Experts of a small language model: vocabulary 32000.
Below are experts of layer 5 (counted from 0) of a mixture-of-experts language model. Rows are named router (the router's row for the expert), gate (a neuron's input weights, with its number), up (a neuron's input weights, with its number), down (a neuron's output weights, with its number) and show model dimensions 720-767. Each number is 500 + 25 x the weight over its row's rms, rounded and kept within 0 to 999. Numbers have three digits each.
After each expert's rows: "comes before" lists some tokens at least twice as common just after its tokens as in all text. This comes from a sample of Wikipedia text that the model never trained on. Tokens count by the router's weight.

# expert 29
router:490492496498525538510510507465551482496510512512501520474515500467511519474549479472477515511492530492476475519477453485497499544502509507505476
gate0:505525509497516530483449515466475529513523498543505481501526520513509479464484463460515452521472476503478468531473532518479528464450525500483481
up0:502503515505505550472455509473489500505499480542496481539548510494507503470503447469533476524472502502471492539489529543487548439462506515470511
down0:471496506494460489507491483509506491483497489449532491504558459453496507523511503496459481509477483468524486487517537502496590498502470466524498
gate1:513443516462494518474465506466536462497533488482527551510480467478492517458544437518493496475497539484477509485493490496522463531520541478457490
up1:499487539494505479467452494507548455496499483494543526505452501517461526524532444519501509485496517496494482458502504515539430518554496537494474
down1:496462450525471535529430453518492526479473489498552505479480483474476512531518509474490485492507503495518494467464511493535507455483535484458455
gate2:538498525453495476524508529462496538502482526510500506458472515499536531552496452518482536515446468527477469518499518551505485515517504505517501
up2:479507540470473531534495514499533515481513531533480494520500527501486525536488470507497522498481493507491426545519470495490498490492496517514482
down2:533503500525467504487476460497530497469544462476509507496543507470465498509497465505465515501453503517511478451488471527480539522491528514497501
gate3:472515511530505490493476530540511531507482497511513508514515490482452498495547489492557539497536505507507499501452525515498447506452484491484504
up3:461521511516483532513522484526529497521483503503522501477525453531482490563518487529517485475534491518484421491493473466495503492512488500488462
down3:487483505484481498539536479500484549527517485530495523530488457541492488486477514499524486510485513529550476535506537504503529491469451474487520
gate4:463522494462486515493574507483517485479550474495504511482522508494517519480499496535486526506491509506496443505520483543499479484537490483493512
up4:512498524500535506525551517418512473485531464522490514517518514479505507465514542487514528539493513522471456542483471498464479504500503491499540
down4:548505494499495512466518528547483517522517529500518499482517541561460517477444512512488460520529509590497500484506498490509480506507495517504466
gate5:514429486540478481503507494487451515475525498536487483475517536486519512474516501503511530510468516499487489500432483416458495518531499530448490
up5:502463520507493476493522516525488466473530495517466536493536469465548495507496526536491498515487462478475509548461561466465497529558544480503482
down5:515473529520474545487515479518502475515490423468536520504491510512485523476518501524517491494527537489503488507472516504496534539516483498425517
gate6:532521480504540520500488489453485452504529482527477518499481531477551503502515470476510538487481525508493482476485482546469493490506517514504524
up6:497492492453511507495478497449523472527491473527498494539492510460524477491500497491483487508506501458499448483536504500503519546497505471529480
down6:513486505481506495490543479539481507461472474560505476548526521507498474499498501537521513521492547517470525536468468540540510536462493483525489
gate7:517485483482501529430442493525487523490530506506500493506535498460570526493522511479505507501479520533518515532490455489496501577549468515476473
up7:502497475493493528467435498582514507522546511503511508499532495504565529494530493493530528537480512507530493506497439476496496539545466551486469
down7:459511519504561503507499502464490524483488558528501532508504509505477528479512551518510508525515483493504491471538516483523527486414460524519526
gate8:515443499500517528480490486519526494478504512521495488509528487533538502540492494521506491514491520511469481483490497478491474494512503517501515
up8:499467504510525499526503464515462498482513486459465521485524519500549506510500511508462509533477497495477531513510476519489525493479479520527503
down8:513464553466497495488431523500483511493509514527482482572470452481446465560466476472485518536500527475500501500522489476473520524536484444507498
gate9:518484500493475471517446533531505516502494493506523484509472494470521490495500450507508505485487500494537522532510513510455490518494484511502489
up9:473504453493511484451505541471530453468512485545507535516510495513480472507500455523502469487517515531483522478469499498522451506547471487491455
down9:495457476517503542549483483476535490544471498514474488511498466484475468503518464478504509500533461486480509546519494501485500518487492486517496
comes before: " the", " to", " a", " his", " by", " her"

# expert 35
router:474525504452513509455478498465501508473501495465525536538455525486507496455502467490466536485459526476494484491453496490521526516514512518484533
gate0:530541515497504492546524473541463509466482492486480523481456526515479537436525477502499480499528464475518489505472496510495500510512471572488499
up0:465503495541493466508508503471510501542501515516486470500496513495508493525509524483517439456532512536495478479487482506507494541537517516498473
down0:471493477505510494481532529534497488457524508519469497520496490583527503507474496498508502469487499512508473499519506518545515515477486551486478
gate1:489502545498429520497554500518506518520477478460489466510534513521482506505499530533501500525536517482526481545512495553490518558535443476532491
up1:535538515472491519483488471540523506507540490451509516485490531507505492492471496487513475495511492483511507480469518523492498583510510500492530
down1:521482439490494474483502494507493487439541515499505480477483476519518507512518514531476511517495532545514482464491460509480503485511489530524502
gate2:483507484509465480505498509456499502495474515516497499539510477466505469505494438473460481495475519492510492463507481491546520461501505524466499
up2:519518492512509527491499501556524462516539511511514500466499553534492544527511533533525509511499473510492523524516507490430471514506472493508485
down2:482530429471492478490507499486480507450457527467522537545510585463455476488491507513508517538497457501477491515494461508504503478501542539477484
gate3:508499455478532513470567464483478484492491492498546538505502485500529546499525490508487519491485507501496489455462563505486534444522503509470519
up3:465513529578460435523497496530453496504496502537503502536499517493472474520457523509501493494500508508512526495561455493539468492467515516520455
down3:525503567500526495531524512479471500466491518545497499523503526501513532445516503530491530520503498554450530469507495517497508444501475541471504
gate4:472494499504517499459519509496472477482496515462523539513485484473493536478516522505489534511503509514479530525494491527487497487495512492450520
up4:480485486492512474522522501489525492512481480483514462497516446558506446526516531475510501503518512502509522501531551482515484477484475468542464
down4:458470498508475489505514499490487471512503494488516473497544483482484514558487514459503453529544494480549454506512552516471470536477488507493477
gate5:501503486476516481505482500501503506497491490479521529528478497502510487481517480502478536499498500542458461504514499453531517548549458489466514
up5:487500522467469498526495520523486505473521540499487478492492506511467496494462479511502508464530463506551516511474524517433519452461505510539488
down5:498514529477522499468516505451534504489490531519520518502490565512463558499519507478526524466473501455507484496503509451521566525489506485468474
gate6:484527528461464529497528499477519518510474483486525559552493543506472444493467507548467480504512482523471529531489484427490507506507480485497499
up6:499492521512475522517524505495481492490530513489521467502509473507494524513544523539502501513533486517487497499479496491515533511500526525534468
down6:473489526505484499516455528508509513511515453475512482557525559499496500499496505509502485543468528452457503492480452528563522506510488507454517
gate7:519502478489491514498455521499512488513509466524505526492468522536503503494552447502477511495488489478525515507471509422505532527481490519519489
up7:462505489537508511552450506520521538533477485483499532514461552492530526489536458469489521487502478517503503506478500475498489497450498509479493
down7:505487501476507465480536472452499533492492492570537471492488482486515493497506591494499542524443481513511505505498529544500479505464474501464508
gate8:571449500502468556490470528469484492481491454507514482505501533461511479510455491508541496495521476531512532493517488481499499521550523480489487
up8:506472535464520529482506538445499459487505492474496498495508537453507495556477487525494492509494482515482505514513490517446474523511485484536492
down8:524504511505535520506523494513515496480473550500464513485505491507510505516542480497531504515492499506521517484552477517505518473540455548479508
gate9:500472534481512522508508491528492475478506496498478491493529501449530481530493492500490505471502510503510468492484470479466494498510493491489541
up9:476517477506474523523507487461528516518505509521531488529505489521509505500487565487482474546518498483462524514542530530511516526518535491540440
down9:491497513517514503475467495484488486505495484462533543512495509505517479464472456510528505532521522476518476535466472512497496529506475484496525
comes before: " the", ",", " he", " to", " his", " it"

# expert 21
router:527472514497521494477542497534485548518480499509504510494482497429523471517476527501524521472523485513498476446515544499480468488513522453453550
gate0:460509507527476508464480510512472488518496513514505456481540478520526505468449493488518489478533511493526507497506510511503513490500508491457506
up0:522475496486499518508496489439522486489457496520510507493496495438478557473538542474462517522529488505474527494527471514528501490510505509515533
down0:483494490493483463469521510498522486534521486505453524471515446449448516478565475478481495514480511480501464501485498480527539504473482518562491
gate1:486505486518488530509514504543532519485516491528487506489492494480475499530470468497490491529526469472521490517492485504504528494460524515476488
up1:531518503492518494479477493506533467497494481510511507504508512474530414485533514486511517478521518524485482496507491510521489490491509464497500
down1:487519478530505521526473470541516567518502473518509489510498473480495454470503462456485497526489466490505498500514500483475483479497496463537498
gate2:514501519499485533490471485482463490506525487552533504488517525525481542506554512508603454501485513511508484521478510540483467472491466490554539
up2:522497488483518468512506513509543501480517515496507507520503482502491521507542473471430488504466501521472571528481483452522525520505514513493470
down2:510523490522533482509522511525503533491507522507493477511479473523507543504485490471471517495544475491485506457463500524505524473517508528502493
gate3:463542482530480474479490517525464480483443483521558494484523507535446521473527487506517487493494492485501478520462483501442479504494517514442482
up3:509468501518518517543495481477505525539562486487471508532457482475533468496522495491502527521494501482459527476526502507530499530445507475546475
down3:523439483507475500482495474475503473501496522513529503482525497527506505536480506523505478540473529486484484519482478473473477462556494495554517
gate4:508507523491484489534481509480497476516475479508485507518502535514517501513523491517469455502504490515511538519546511474509546521500522516511534
up4:494493503475495490503500528463504510474544521490486496528541482497519495505462535470490534504478511468491483457502546537505479478539498501472486
down4:543538541516533538543510553475489470522497504499528498532531514492524508508510536494467505520508517495472499488509477489482522495477504504492515
gate5:489539506491459518500526507482541498462542472530455535510525488525535482486524515507507495518525511505530478487556479488476466486501475515491484
up5:518522501492526515511523499475467502504484527478491491510471544512504510493457471512510497489457480418464495505445501545526476487496503480491502
down5:488493526524481535488497501529490536510503479500499494510451504476505543466494468508480472488486496513473525528534433533484491496476484527508544
gate6:501470519480491497472495525507456503490437495540472499494457506505510533490489504493467462460471503518510499443517490480496462480477463470499541
up6:499507450520466502495462492482498499493500502509523521511499527529540523461495490535506483508512469504476490509547514502477530534471531556489495
down6:488445506481510528511489468540497485492496489508511472470544496501480533499469552468495536496529497537504517518508500512447491508495528517428496
gate7:501503518516487465503491485486517494518477515457511496512500486501456523482477501504487547485514500518507467470583500496542519442513503476519510
up7:507490470480533513509490496517475489503533522491501527498500490480530475531505454514516514508503534488483542493482492435497455549498518477474492
down7:523509454511497518477476497490501512507516486458527490484511489497423523503499481520453450513499481509487481481466462532517483466507517515514523
gate8:507495492475508506515503485466505489437559495472437485478494512551506449509473497549468488498515497482518447498527466475471505497511506511534470
up8:534477531506512509464517485511503517541471487536556489485473495464491535510529497464525500505490501476485542502463546524520484524510488476470529
down8:512451495491486536483515518522477475523500556485484460502542482465508491531486551497525479507523524482503499511509500517492516550509512562487503
gate9:506516514492510514495500478515531500478502512514503528456479459482485504520503479502511493511524511525501519482539530484492528483466538503499536
up9:510511529517503514456521509501486486533501500505483476469513507480510486506477498477477521497509490531503503496526508491491571507449512496487504
down9:510451502528472491511493512482498491501456511538469465534515516492513514506452479539499493490496495508488497499546526441504515487524501499489475
comes before: " the", " a", " his", " their", " be", " its"

# expert 34
router:551489504530504533504487518535496455471485488479478523497510516475483494507509451482514480515511519510469500467499474519495537523503491513502504
gate0:517483492493456502505469504513492484524490539478493475453505494495491477511477552495498508455512550544548475473544504519462507495493522494469494
up0:456516492529543489504478507534457481486472491469477492526495542488511519513520480542485497530492461524515490516475491491524491488467449460516470
down0:536520491490524498507507494491518527482484478503494521512497526518507494460525494506488493490496484487545537494511530498455518508500456537492515
gate1:475491501524518487506452545483513495538521490557495535564505475519490473527526514519545498473469589528526485515536484478529540499482508508499518
up1:526524487501519500538493485526488534494500491509523486542496498487523533505489527447480534493485463505529554517462487525493479506502516509498497
down1:549451514492515506525512459523542513466508534513503496503479529471483517451495515518491529541497516501513526559556489478488444498508472494459507
gate2:490484501509514502501476522461457501489522488498467489532507484491492477490453497503495453521490557476479500508444516466494515494483522482449505
up2:507490501501504492506500507540438497460517531487495521456504461506482494480494501550476500550509483501484540497499531524492506497455509450481487
down2:483479489551467492511507471513478485511525513519516504558493499497503498518518488492511488504465544497522499478524507471495491530501466496518547
gate3:484514473490498474475474534515482496533546456528544513492495439502463538526505531474512489505556479510490502463466504522498478483526554504552445
up3:491548488459509461471487510516490499483541455538519506501469457486463528481515500461507514536531472485512553462487491517510484463511532511527492
down3:531512475481492510512491478495519496533506526533527501497488525548493501474484494503505480483536465465516477537519524504494465513485533523480543
gate4:475442509465490524489525494494503471489478481478488510486509507509559472503531481521478509519552494489507512480522488496511458510470560515474503
up4:488477528492459485512485483519505482520478517463494545478519493491552473503499460561456499534544496497533487512507479520480475489443534488525528
down4:500525521507537532523558498501530481498522523472535512490485493499513475482487499527495505495510499450526476520448485484498524505486499505476540
gate5:470500514504533526536518518488487472497481488493509485540519530486507519470489495495503563513503502482521523501490500521489529511514514492503538
up5:504489471530506510489503472516536519492499474501507521472474463472505501518558515473491512518463510525483516511486483501488470474506516505485480
down5:531487496492552477439469504483489510468520477493481462494526496452499527504561519483516528492528494520484523536478504510563460481464550464471484
gate6:475504481525488501523474527513495478484456493578481487495520516488464516462498475536488476478526430485531458491456492510525518494486496499505539
up6:542523492529502486514492463487523485476515496476485476526495494508497457519509516516494541499522452510484527491472497478491492466482477508515522
down6:478503486495473488524489494489462494505495463517490563513495547535516538494511491499408491486479510494482476509481475517523486475515487519483507
gate7:515506500504521503511450477513489525510477469469492502535503478492486496494438493450493578518489500494474511515464506477515486497491534462502500
up7:475473500506491513517498502502545491567477478544487531476514519533476533487506480504451508454520522494498474514537488513499453509485483473532474
down7:473480526521442512547441486522481521484488486530484513492522517492467532530518461491538506507503517478521532479483481504547453551475526497514492
gate8:518462475504480476426454505552553513516497491459510448491510504506497490499478463515498483521516510508554485496525493458447477487453488494498474
up8:525488491507482523498492501530552492563512514512505484508525526498506493475528494479501499533539480444522455500446475503470529463484504513517536
down8:498519498404501481481515491494494537497432536503511534510507469502474437443463510525514486492490494537484481460524511507469519493535480510519491
gate9:491488443496503489486531470567488447505507528489488511504541502483495509482437474498485513536456491503539542513529501524475492488495511486497480
up9:485485554507500522503504489497481522480548457504498508496484472493525483490587520482516493487563500482474475485461473468516467503467492528470460
down9:500495454504488476480511531535491494512503494522485471533486518510495453495539522509532496488470515467466480530466497457535455475521536545465505
comes before: " |", "th", ";", ")", "–19", " years"

# expert 24
router:497472490502503503479469493472516437538511484556477471553497520505504519544531528488487489503504528496505489505496489507493456512544517490457558
gate0:486491485459517441468483540531530489515538508471515503501473522492472472549481513541487534533487496488516531495522526488499479549524538510532497
up0:519511501510524548516503464432495498494504496557489472490500483544560571496493499467514497452529532503484474527472441545490525488504472507473532
down0:497447469475470519521498501524535527485525463468536495470491478475478497502534502547487496537525482484485551455451551498503495468514481504517510
gate1:522510492513493523489481464535486519491481455501470502506470511477483506482482533483475468497474491496507515496533522508473496490501526492498521
up1:480491506455517496489522505501526469482510554518528503484521505491506477518526471527473545510509509491486458507468505450487510536484492483475475
down1:458532472482479470531505464509492545542525508538478553509534521526474527508469488472475514526503493522560512535511521498516520496506503508448520
gate2:560547459500525488478513506440506512488494527517532548519494512500494489501504501504539528496483487486492515517486491478510509525500450504483510
up2:447464528523466481498464497537478515508516462479490453484489493508492485507495507497457486520499503486520466473476541520500488472483527478502482
down2:517523488446469478553522480481460490467464494510496507519520501508512517494500539527502492493482543512529483501489483527523480461538498497518524
gate3:456494505511502527517500514489436526451533490480504495525572452511478551461523465492496508489467503509464465533459487522487496494482492524524524
up3:519527491460511474521474483532541476514472533520448532480455525494516453520470529511464478510517483481509532464525496475514482470487491514518471
down3:525496510523519534472470516505492527485484482474556544539525499450489499452485461522500487482496481488548504498528536485508504493488528543466534
gate4:480490499544475535483506494533545511505472464509513536551467460487490553515512513507501482480501504516473507463503523472551465521460468515472553
up4:522525546499502511487498512490435548490491528496492468456495491502544501487478484502495512522526500516506484512519525494480448485506469496511478
down4:466496483520567537503545477527532497495511495496503548525472479471465496481489511516477473516524484495485518527509504545506474525547469514530505
gate5:509500509516489506502523503554512500481513468505472520479530506497493531475503509516499501538511495475475553499458514505475507571478533521467530
up5:530491514494513495490478496477540492535523517475478532531513510497503476505546503488475503482499504521517438506512464489530482495498475509548469
down5:526492498479493526476518511506493496517479484466535475506443532493497511524458473477497504487482525519515534470492494470526468504509527521477517
gate6:462551512460505491557505510520481507492520490515502525500505501525434509501501511526531511510485467472470502495511481561520480513499477536508514
up6:508483529513499493510492521494512555534514522532499499502454531491490550485456518494508488517491521535537535528517478452469516482511482467501499
down6:482458498488502501502542498553504508504494505541514498520497538493528452512502516523494491457517499467501494535507477481478526515492501491498517
gate7:477496573534498511509482519531476533559474488467521482519511504509530501490527479516500462535489486488524486519520507494439498511517543507497468
up7:499515479481493515481501501479518440458509500519502501489461492512460512467471532484503518483522526484479504502538469511537520502455473511494514
down7:493498512514511500523536511489498549532493520442565512491536503488513480486499486477448514533501512539534494487500511503489450506453513456506482
gate8:445486512508502522496521502455444481466474512511494537480499487520514488474524524539490465509503482471483497495494460552537515515517494497554531
up8:509475470490509497489513525543514468541512458487507454518503489494496490484500517488504560481497488518546486496473511461522500565491490495489465
down8:535481514520472512469481467500515499576484511544509443510489529504492516518481510549450466546486521472531486496524516464525516482501497521480494
gate9:526495522479475509499509494471541500480475511551474507509448502554505560476515521482470532489491522513440505437522450516528556502526460551506512
up9:482512492487474501464503506557470505522531477469512487501527533481503524523514484528514482514500497473512525559488531462505438488485523485506467
down9:461494524517504493538486469480498483462519524497455510523446476508511493506500513508522528459512528494488503453527521516521526497513506523506528
comes before: " the", " a", " and", " he", " which", " but"

# expert 44
router:444487498505532482518495506496459517463514505495480546479549526495501552510502460514512495487507482548489543523514467518445474487478501518480511
gate0:477521474470473513510475503483529482542481478473550490498467498488522448459497460471529505496468468518508516509523464471523503520561498500472501
up0:517518475497463515474507500476538476524491529490516490519484495504484522468512482501467547510467508501494519505494517465499514508496498499519480
down0:516505511445497507487519474434522493466503542499494463464490477494531483485535502529561488564527474515506520508499464546474521486556488497470473
gate1:495455488517504511497490529504466487465518492480491495534547457482550484528524486439519528487519506516491505500449480533462517531516492481518512
up1:523493490531460537502501525518460520510520492495466468507511493460487477504524491473471530513475474530501476527494530546506516466535489497528539
down1:501500502474551461492532520484482521496503496520519508464476452496524482491476527468489483484487516580518497485554480469497524513539471471538464
gate2:501490474483493489483483512491486496513531495480543487508532511502542488468542485509485490500535471497500477483511501508481497496516488469441517
up2:480512496522509504497465478508514497535464475484514474486490491484457469541476500509529511476497519507526499496495552493533545495482481505510558
down2:509504459516510476527509501508542521480466510522505474471539523489484510487480497511485493497508476494477501482514485468533489499510521508527460
gate3:498498483494470504439498498541509491510489502521479524483503504490449470497563480501513511533519472469423521528479486480529481509548498468516488
up3:505508503542495501458525520500505509494465488495533502485526500499493480527522511542489472478480474513489471545496509497531447476559507446510503
down3:526505510514507465505498510488519495517483459483505491489468487523482482571493534507527516511519493499532512523459475478518496518512478485451462
gate4:503518480487473492506487538500507544539522488505525491524571530492479485505504416475447487496501512529518493459495514500511505504505478465496491
up4:489498479521500453489481525506483515529499450506532460523553505514443474499534475480484501515501492475507516507468499511509467509494482473501513
down4:537506507490501514508498437472523527500511481494483525496469465460485502510498514463492466449455493478473502537529522500531443478515524480485520
gate5:520458491442501511509524485494534499502487474505487523519447507453496466520545442514486474484494472515520516494503503536504529497497511489526488
up5:495524506515483525486491515513502467530523521465514512495487454552506553488466529502521480507521507563498479473512530496523509480531473482518487
down5:485522503484518497510485500516487482473433540511475478503509487569551569488492504479518549445493467510487525489501476466486487486477464494529541
gate6:512522515526463507506483493503514506473479487474491510520491472460461502474480512510463491508487543522486526469511558545508530513513540464497461
up6:525532520521497535500499501523492490503490482493468493497543517496494453500468527495496472497493529523505518470505508514463501489515489486477460
down6:530526545481557494484533482505510452511509475501546484500475445523493499497535504470493538480537487525500498467501546503535509520505527516522524
gate7:497515495516524491527520502483504525499509501462536487510472484457478547468473513500508500497487485495468560516456529519439496455487546482531525
up7:464486516510528510517518536476510513501524504491522486494491500483469509477462465522479545519508488508438517518487494496470466478474546510504520
down7:519474507512466484466523477488491476497540516517470492521493509521552527496487502466492524473484527471472505477515512539505504517494502500517536
gate8:482487499510524527490513488516509517494551490450540494533507491519444484492493487455496472496508481528502493481480514493526490477473478470493526
up8:499504503421469495500503498489568490496460454498490488516507492541509483492544537504531523546524496506488436472453544473503509508507500460494485
down8:496508492505528514508491491504482506504501486512450524508522491479532472511491539479474473469481449489455453462481501526445483465487488496510489
gate9:487480511533511522522470487531449519490528498486512494502500526486476534489498490517495493526483497529509503526509482471500510466482480524516507
up9:500505475528515501525504508509490508497488476486505523505466495469493518465515480520503503533475489523523493518510502455509513463478469528515505
down9:482529507494531468496468443485484549514521493506509531518546496512501510436495499547498471469446521519542493487518506521505430489533512514495485
comes before: ".", ",", " of", " and", " in", " to"

# expert 22
router:508452481513516483464552498502495479514497506520508481510492478470494521485543467489493495539499509523461493511503485461491513538514501473476462
gate0:522490515503469485508486465510448526483468480419507489490503523519477490543473518483547497488515506504492498507543491530488521487490492510547474
up0:515505479531509503504499510520552488505525530534509489502515497511528509513500429527489512484484478505488492508487502453487501560500508479439497
down0:487493519536513515519469531504534505459472524499514492479470483534511543484437468478491490499447486503519506508521511480479579490477463508498523
gate1:471484541530476543486488500556520508502505481557520467493507505492439513473475507498509512509494490475545503471532523467542488532505507468468468
up1:473514518511468505485472491525504516508507475532521461516499497513469500472490535500520509487511506486529528479555516466508503530505469497513458
down1:522479539498506558480542482495526511527467581466522486496483481485464535529553501490470509538503478522570521470518571554501520467438510523492508
gate2:487531495565521509498519492481474496471462476489536519502481495480486527515502478508486468459537548528509486489471482482507452527507464502541518
up2:524502494508507498507507501444493476509509441473546452493495521510478508520483494519512516507497465528515498493506474501510483497494500479511505
down2:468510471505484540527490488513502496518472481491535460483516470506514466501475524485520535480506495509518510424511530519495546484498466515460486
gate3:450465506498502512476481514526581466501509501501498510466513453456502498479526479490535472515497500450496480546514453491470471523476509469473520
up3:569533497513491476512535460506445534501484505501498486529500523556511487525489522510484515487513518563500508457493543527505542464538496519519497
down3:496501508516482496428451446484481497524494500515577492502550522463492493504486507552489481490514464518523435495513533507500487552464483522470472
gate4:443482503548486510495501514525492513489532483498527465506497417505517504494514487503512484521477513490487466535510516491470500487494494507516468
up4:460475535552497515501515524490513503475529488513500453499504432502502484505516497515505487505469507484492503523502497495464504468538498499524485
down4:492535522508485511473506493489470493484507485538487505453498492534530515516529502525483509509542519524476489506482464524511509489554488502539510
gate5:504536486560477516486466460510478449505499506494530520500478484525507519462482510475515496496533506472519520495513440480512477494500476520532495
up5:476513519466501494488510519460533541500514500464496478503490501497546511522529509468501506495485499518513493513549492507535508472504530492512515
down5:506525553505499474541428525518467470487495504521526478507484521468493528522519525485467511471491499513470476496441488510554458520502510533540487
gate6:489491460506488471500511492500507523519522513483530495493479522511510471497495501524471546510486492465479495496462470442520482544487507506509465
up6:506503532502504529479460495505487468499505484518466510473538466502487530525491510476528484479508503522527510521520498562491492494483485489500562
down6:503558513489501504485539546480522472503527541515507535500500493541511435467501520498464523472480440491518514541517519526525467553478496512495469
gate7:503492478514509483519525522509574467537512557544513540504497484505516516506523501511512468499488508470484556531502498485502503522506500498494491
up7:542506469517517468501523482523472468484447527492541479447522496498506489511519498499483469501542483489518504493481473552507440477565489489527484
down7:518550462500494531505462519528540515506550528502535511487470453552515469523489518490516492462518524514474488518508461468495496497558517542476527
gate8:529503551492521468482523525505526480474516498470463516515460532485530491512485461461521535510502477517475506473495480507522508471515491510530487
up8:499517508506460526522500505543479533515472477473532509532481498450496468480481512465507503497517498504490591475453497487493519478496498534503498
down8:473496511511534509470527490496533499508499510527521507499499515471486499488492497558487502489468504506465482499500510517512511484507525519553478
gate9:500533517463454496532516515474482505486503499475460444472509512508527507499516543472475441499509490551509489506507486506570501512491543539509485
up9:518504476456484506512483516456513485498506493503433502479501467488497455471553523464488487517531493476519494509532497480562526476494558502473457
down9:453516519501488512481485533459464466515521500506482538505523523463493478509509483554486475503500549493544517518457541535460484510458516524494487
comes before: "\n", " The", " In", " He", " It", "born"

# expert 17
router:504514484538437500492466532494465504485469489461494486477496517468525504455457495490530539499498505518528486500550465484473437484498487509486476
gate0:481496525482511506532513492477479509520533506495551526528512493472523483484573530494454506492463456496493424529493469457505538473505489516508467
up0:494482514502479498472508521503551477439491496502429501452514495483465493494516481518551472497514519499517535463468519466499472504484503450547519
down0:538524476478512526494497501482490487519500471478477496545503529494527483451514490497487492522462529478525472537475487496500526552476477499505447
gate1:490469510519490524532500496506511459518495521492483516479483483486534514515527534491486499477500510470550539491490484490502521455521468512492475
up1:495479489501510496546477458495508501507487510469545515508503472509506551514484524508535496495464494489531501503472509500484513459524477506469481
down1:516493526509505514505498519525466488496495497540517504488467493508506521536506503462505514552521509508522492471517442476483521473441456541500494
gate2:473462468432518512562487488489524488479505452491497459524518498472488475494487494481462481479488523480502505510486504503497517528528515500485532
up2:500469527497512492522516492469544544462456531483532511486496541526480466511466543483500499492514508493454522508479486460471500521570502517537515
down2:489524519499504481514510509511473489471474501487472479467481497486475496528455510493530503492498508516524506499491514449505522483472475497491511
gate3:501454469498485552519482506527465496491514504472450476482502506460512511548493443491509510469518521437453501491482474489459505518525509458487527
up3:529521501514546490467507529483501501499513479559499522535554478512547521477495469531478506522470537549489531494499525476486471520475501534510521
down3:534523500525473573473471476476504488505500467500471512509542511475521485535518537487512466517523464479468575488486477486503477481452514478541476
gate4:481448505493540487459543507463520486467508506517512467529499520511449483510499482458501509541495500531492516494504542487490493520534486541478478
up4:561507512506490498522460525489487525512496504504494514508542509480490540479501503528471499470511484494532492509496481494491532478509525466510506
down4:458488489491491506544509480532489501475498503466502491533524469489433475495504446483477526508532490505451530475468516523505490516485528517475475
gate5:501459469500493537498474467486535476527473495488557508468493546519461538533465490497525517510558514518538520484534488496486504504552527500444514
up5:495494483497464515504502455497495527481472519457526506477491509512484486542486514485519512525478483515526518493555493526502507488527506522499469
down5:454464504502466482491537458495564506531483513499514492544488505518454562516516517485530520506500504493555453513517503483511526484505496528487507
gate6:479520496469488522508505510482478518549530450481518455510492473531456501524482501534502496516479521487436558496544530483521481522530517492475489
up6:502519508520541495469494535531489513485479492532481472515487505489491524483493489502473540492499443475498539497486487490512502457479507518521525
down6:480475502502489489494488533488480502504458492526515444494508488484481497500517478478449487511483572472510502485508498486526493469535504487509556
gate7:502470523504466484485527458488473536521550498511509517511494522492520440499499471488539502535469489487549494480470502532508492506509523513505518
up7:505463503491474472484518490473484506506493498466467544538499472472505458504515442517498514557451501484505517493479500544508501500492523501513484
down7:516509485505459477511524499508511500523501490546520529512467527516497517505498484525476484488511508552509474544511512493486504526504481535501436
gate8:495491469487512487469472519453525489518472523516503534514485541448490494511477504489484477491455482493530504495456493538477546481513487472504565
up8:547547461495469507497444476513484481484507473516483480516491534478535495462477508496488463500467482484537490521501513500499511457514525507508501
down8:509554523484494476513497491476489500467518466530493484500490495493425498502520535514510474498460480493516509497473513514557528544534562510521474
gate9:558486510529479474546496510514515499550478498525513445485504514451525488504510495521506473509469454498490461470521522481520493506500498501487496
up9:493489480471520501480505498486482503475529524489454511513497508520469526524477477479474505484515530502556553513478480506506509514485515477498509
down9:558507509506472544543500495482496500459528506460476474487498553469507460518500508497485518486506495505496524463479481486501474472502532525499499
comes before: "\n", "-", ")", " (", ";", " ="